Experts of a small language model.
Size: 9 layers, width 192, vocabulary 32000, 70.6M parameters.
Training: a variant of Muon for the experts, 4882 steps.
Below are experts of layer 5 (counted from 0) of a mixture-of-experts language model. Rows are named router (the router's row for the expert), up (a neuron's input weights, with its number), down (a neuron's output weights, with its number) and show model dimensions 0-63. Each number is 128 + 24 x the weight over its row's rms, rounded and kept within 0 to 255. Numbers have three digits each.
After each expert's rows: a language model's description of what the expert responds to; "mostly gets" lists some tokens that are sent to it at least half of the time. This comes from a sample of Wikipedia text that the model never trained on.

# expert 35
router:149131154129100127182121097148113151119159107148100152116107159097134142141108105138136118163180126140112151108110126128090094102128106155140138152096113164144111138126110167102107128143108107
up0:124109110139132188139092105094148121150144144124101122122112138140104146093134167135143101163155115168148113131132135169120129128100137105124154144162162103166115110124102097116142094137117151
down0:127161120125138127119126111149107147158116148105132121134173139164137127087113125158105136101130144113089128124111080136153155094107132129123115136102109129097153145140167136112093126142127147
It responds to: Table cell separators
mostly gets: " According", " MPC", " Despite", " 6–4,", "·", " After"

# expert 58
router:144119140158121091151134131123120103115166148147121135116132160122168097121098166123156107150105122084151055113111141139133128113102104108131145128134112120101138095091188138139118100139137123
up0:145157069126117123104157127147149138125108099162154118115075111103131113116119170139136168114103147127132173111125106109098106136121129111118118150105145185113088128133124154144143143146106130
down0:125125132088114166161141107155121177139158133095129125129107112160118079087170129161122133140148137140145105131148132091161137129122120129117114106121124101144152145140097111111137134159091140
It responds to: Years in biographical data
mostly gets: " 1964", " 1921", " 1937", " 1902", " 1958", " 1990)"

# expert 16
router:156107159111140102094092157157120158143135114135123086122103110120134123138139125132158099113093135131124157091101121149151147153123130151144107136107134168113132151125098162110119164145137122
up0:140122121107078148080100153130155110128132124165130141127089104109121136143143169143120160125138167113117065146114147104170131135136173117115162100128133141113145093094097155096176149105158101
down0:089127171143133141141132132112101162134124113111165113096132109139074175161162152104163113117162078139107155146110058108145125108121112112123136138129120093128113111136100102159128129119172153
It responds to: Mid-row table separators
mostly gets: " Meanwhile", " previously", " formerly", " otherwise", " Kitt", " 2025,"

# expert 17
router:097104118148085139101146122127126107144095125124125146149132124087097137126164109110094146153131134139151145102101072169140146104101139148121126130084142118119124144087125080153107121105131110
up5:150126118168132123082108117104096074100107121101118146135097114161122093126117117122147149126117132156110108140147123118152108120090144129105134139111144108130139106147116127098115129137172128
down5:160107119152144096096139116128143152097138146159152123114117101124147122132145117123126155103143127120150112111150111101133124164120146123111077185161119143134143127134178128132114096160150079
It responds to: Adjectives and participles
mostly gets: " large", " largest", " similar", " small", " traditional", " strong"

# expert 8
router:153116149131140144118121146135168085104107149121114091156132097095137160105097120147137149106152171151137121137154120143110164134169162102160140132146146130094105101182144115163120150130136142
up0:119143165111123129140140087151116117142110076154110151168113118143154162143149104092076128169111137123140128132126111111182137105127168111125165187118116125133077113128127108142116124173128156
down0:136148071157115078110121110145156161167129082138172096124114125128136153111122154108159143088127133105127115096117151113120147141132129158112154130139136155119062117131084110147137121154098125
It responds to: Prepositions after verbs/roles
mostly gets: " from", "From", "from", " at", " From", " joined"

# expert 28
router:119154102140122107102137147112169163104101125100139087136165135138135138139077104152130113179112121091187084119147097117124165117088099092131099133126087128118127111144123102136125137144137144
up0:140107162126147141142130115141116083099128127110143083136117140058068130151130162104122137201103109120145112107125186124116161149108120128117114100133134117135104118125126123139092100184108107
down0:183151110110125106105119136129120132114141081095112128154093136155118114186168112145105068134124120091083154153170117111173158138112121126141167142132093175143139124118118110090105126118144116
It responds to: Surname word pieces
mostly gets: " Brown", "ić", " Roth", " Jones", " Beck", " Lewis"

# expert 7
router:135129115151065155153145117108138175125096152075152126135126139111140110099083118155146132173109133136165115150132142078134139134126119136094092125110151144130099111091143120157144094137131122
up0:181132166138142095136145138137112111154141139168127127087117135119114114132125075103106122130095139116152109130134143150146103179132123087131130126091113113150123106169117131151124132169103140
down0:134132133110115183135105109116099151176141114095173070190079157145112134121109167183168105148161115115139141112185162049120110118137119161096140172114133095107130126106117139149149164101151106
It responds to: Place-name nouns
mostly gets: " Highway", " Avenue", " Melbourne", " Creek", " river", " railway"

# expert 54
router:129160172093147116102157144156151116120106122129136113118145152123113101109145112096108162066128104084160125148147138140124100165162076136125115074171120157152130135165139138127124138101156115
up5:178157118069081102121078110136153108127114130177172128164093159161160151152205097149127135172135167136132126120100137139140143085170149095117139081111127101130111119107132156115123146146163122
down5:129134106110134142196103132114120137134094104104126130132106133171178107121105128154129134136145146115125141155159156099142148111137101115121143128075118138129121135113144123093120093108122113
It responds to: Title-initial word pieces
mostly gets: " Pok", " Out", " Euro", " Pe", "Mi", " Rec"

# expert 60
router:111154149113125136125149172115141126144139105124070130156118060134168128116081113168147101145097100142204113130111116131117130103117113143138105119108061140113113107160136129115157136152107142
up5:119159129075122144136135124157103133130133179068147101141077095126123160165123142145134170133106137146146132114134106093149072117161147111194119097136134140128151147128130107139116115146093101
down5:126127097140105147157120111130091138162090156102125105097131106120191095136182129132095081137158143132186157128115090110140097134095123140085146124132136117126111128127154117128138119116121100
It responds to: Foreign name endings
mostly gets: "poel", "ø", " Maccabi", "ski", " Dinamo", "wa"

# expert 12
router:104121137169125136176112145117100147123155099110135071099135162158135125156113135140113105144127129128112180105098114096111125162126100150110121115097143102157124188113138134106161105171135138
up0:167123102129129153105124117101142114149099131147132120091129079115116110154185140095144108099143145138164111153146150155124137150084069150166184155171133131086105119158144117161121094106171131
down0:085129138134166101158130128103090108130151112117106100131143132101121093161147114120137099129141118126148100121141140130134129071094165105107164116101135105112142161172104176110136104113097158
It responds to: Numbers in data tables
mostly gets: " JPL", " Battalion", " too", " pm", ".1%", "ED"

# expert 21
router:087121144150101135155139136146087094113121165137139107120117170112109094142084145092137168149139133088115122135143164110149129107081099099111146126143139098138156148115145118127126101100153084
up0:125166144144143140163161095102122155110148078071139095142172133128085133113104118129111106125092109097111105126122144130132128133135143119150127123129130146148116131097095128143096119120075103
down0:141108135153113084148101108154125085115171123124129109104118102145091113129110181105108141165141101080138184146148124147139188113080096128128128113117123103095165082110114174128085136072116118
It responds to: Years and centuries
mostly gets: " (18", " 1920", "–18", " 1911", "–19", "century"

# expert 53
router:076138119102114100114152106121128085123103143128139177169118098108113096100168101123124164116095140071093153119158117110134147109114161096126157111137162163148100157158174124136074127129144086
up7:122141150138168108151138175163117121140164094106141121095143123096150134145146121121147163134157078114068159104172188134121124134142117100165062095180169115098134117117150143102127067113111165
down7:130130129138155119117187145152141131125134153131178152163157104122156110095114151122152122108138119153102143184101124120097139152153089131135121107120123149130147138107109117153108119164118138
It responds to: Hyphens, parentheses, quotes
mostly gets: " (", " “", " \"", " ", " (\"", " un"

# expert 10
router:126141110172157151142117117122154146131140098090139137124092107118152102135145176112124100091119107073131122141150144129154137109118115108128093121145083148116161125102115139128141088149135063
up0:148167106131123175143132137076109110125128080124134151148112108139110161125143102099105128128169114142157101147149129155154117170136109101115089114100126118148118167130099097130141115112099095
down0:104113099110115089160117142173152130105138163099137159121148169137130102102118125164117137114142145113103089136122126099168152086122148135135163156161130139121125137123063097151181106110149128
It responds to: Sentence-final periods
mostly gets: ").", "\".", ".\"", " 2014.", " Binomi", "hylum"

# expert 59
router:123109136108082084096137121081118160143119118116117166151150132125146140105147133161123129153091168128170109134148136095112118165150085136132077137141112130157098106166177156141154147159081163
up0:131108179114151129131150162119130139122137122125132154103132086134100106157121126135154144125111121123169148147105129144128107120157154094143123120134125113131114112071135122148177125134093107
down0:133117140122114114124135143104123166100069064130116137091139075161119098101094078117148080129113120128140137167127125166130121123161089139156087128136120123166130141132112121123154142167087127
It responds to: Sports team names
mostly gets: " FC", " Bulls", " ENG", "poel", " Orlando", " Tigers"

# expert 48
router:154132134123151142125124144176118151143056087125151134121129123152108108157109134096139143106098139090096124102114145141119075129152133141108103099167129176153145102155174117135098105125161099
up5:139141139109124143113097096195108133114120120117174087125123154119139153126138137154106124132156084128148165087114129115127144103147101139115100128105116113123169171148128110169119103143112133
down5:144099121114129102147122132135116140090128137105161102129139097114108159150118122122166065144162139078133101149113155117126092150095106125151149116142161120114193136092160131131126130144140124
It responds to: Word-initial letter fragments
mostly gets: "^{", " b", " g", " Ph", " fl", " f"

# expert 41
router:126154124103145119110123150160156166132094101108145124099149139165121104171140123076134131112087142116110156108101146147103083126120105176126092078180140136170169128148165135146137105151125115
up0:136124110147118106123106161126108122116118151167123161118125167149058102144137173114081187135086126133107130144162110130140121107169131136120137107127108125161136129127102136137141138111123150
down0:122133151165109102066155147160122131149134131124075136147101164185096116132151161182102140108112107131146147124110125125099115119160150107106140102129096132130154142160124140142124108118117076
It responds to: Initial letters and math
mostly gets: " \\", "\\", " X", " n", " k", " j"

# expert 37
router:099092079162084105096141129149136109136113124146136138120161120098101132142139135093131129155119160162117108128100132191131130124102109128132127117144078116103149127095142092138128138094127144
up5:141146138115126128138156151111125099089109144126135136161132173136080141168126113113163138091155103099143198160138106122132114149150150099114145132108134105142098143118141181148147118135125092
down5:167107167160114116152158168129161132118117108101133115140115122150102113092142093095124115140153146150112122133117164101086116171098153101151129140109118144099128086174159126115156187139102142
It responds to: Descriptive noun modifiers
mostly gets: " largest", " highest", " oldest", " professional", " Historic", " Registered"

# expert 43
router:098121093115094141147122150152133105129099116157121115156161169085083117148163130119131154162157141109103143101130122140093134109150160103161123176106135157138112144114120125133154142131158093
up5:127141126101100126119115128123122129099094144132098144115147119116141147094080125180133153149117149118109146101113126086174109143142126086112149118168163141142134162134125082092123087108141134
down5:126137101097153143093106122152167123111137148192166156101127144118127189103121132149147082085128116152159174172134090136149156132093142208130146087127110148080151140156078143126126119137116174
It responds to: Quantifiers and counts
mostly gets: " some", " many", " these", " several", " among", " various"

# expert 13
router:088151153091149169108143097111100101140159110135074120145122116155129152118166116065121106102132106164135134120159132144150114117149184125080097142110165136104086123102063131143111158127146152
up0:149104100116139120191088109188185159131137144126123108087079122148141178091141127126139097142141129133124122131116112124124144138150165152137146161139104158120117100106102094119135172093139124
down0:120145136066088140121157166109154104139103118098123151110125146080125160143108080167144142143102121091132134152082142157129132155177100106143116119145140108118133101179155114134144139124134116
It responds to: Mid-word syllable pieces
mostly gets: " able", "ó", "ro", "ado", "pho", " known"

# expert 31
router:122134143131099137160105122145135122139099124145152115115124165142184160160143169124141089190145103153158167126121133128153091085104139134110143123097149109115146151091116093097110101118102159
up0:096115125136127079146160122169156120130126124135103141135146121083173153120121139095118098164116186151118104128122117111151110131114123166129145135138113116172139130127141161142129093065118138
down0:143104163148140110119095122119125094077157154154103134165132123155116136114085062111128159127158174124109107142125139135165170152142175149180142108104114107113094124103121141133103122149081135
It responds to: Parenthetical and romanization
mostly gets: "ə", "also", "formerly", " addition", "died", "ō"

# expert 27
router:096126119086137102099106121116124107141146121146118181162142084151142120086159086132106157157099133091102113128166148076105174097095155083160138095135113166141125129160171157142125150115160144
up0:122126147124096092147139179126102133142115133109102108120118082125164154134123113132140088136114129134142104116156118130166147178176079130121088126140128092045163118105102107144116132125133163
down0:107106119109128149158141128118123153142124120149099156125132144107154142120126097140146118152139122114118128131146124104160141144134092172146108085110148110104087151129102111159095111111157129
It responds to: Hyphens and prefixes
mostly gets: "-", "–", " mis", " dis", " multi", " un"

# expert 23
router:185148146134092114077138151096129150106122129158148142132130139113135092115129085133087104174149124149166078112134121141127149147148106139164087093152143080138117136137140155135122147123097162
up0:161157085088123141105145133134096092145114135171158134134136122126126167113090168138090158114157110148097113145111150134133124139085137138160145144132167082142132121131131143162123088100159127
down0:155140112096123097077154131158105078157089154137067182169151153163143117125132120177084109132144090125139175159168117087069130117110146155103161116122134132140152114115141102153154073126114145
It responds to: Institution name words
mostly gets: " University", " Socorro", " Arts", " College", " Historic", " Science"

# expert 2
router:117111152151072129155163090143114136115119160104184099107165186108121102109138132121107126169099110127147143136129152094145147124186121136135091116171150105108142132099164154154157125137102129
up0:105147124083153110128147091120124107138142125143132149124150128142125115119133143116115192064131141168137117119161149161147155140154175141106116123149124130155118099134127127160164122120066131
down0:096146083099153149144131144142107115113151142169099137166094111142168132151137144121068175113123106115122131118077145120113114144092139127128143140122119157110167176148134110136079152104121146
It responds to: Country and place names
mostly gets: " York", " China", " California", " London", " Japan", " Washington"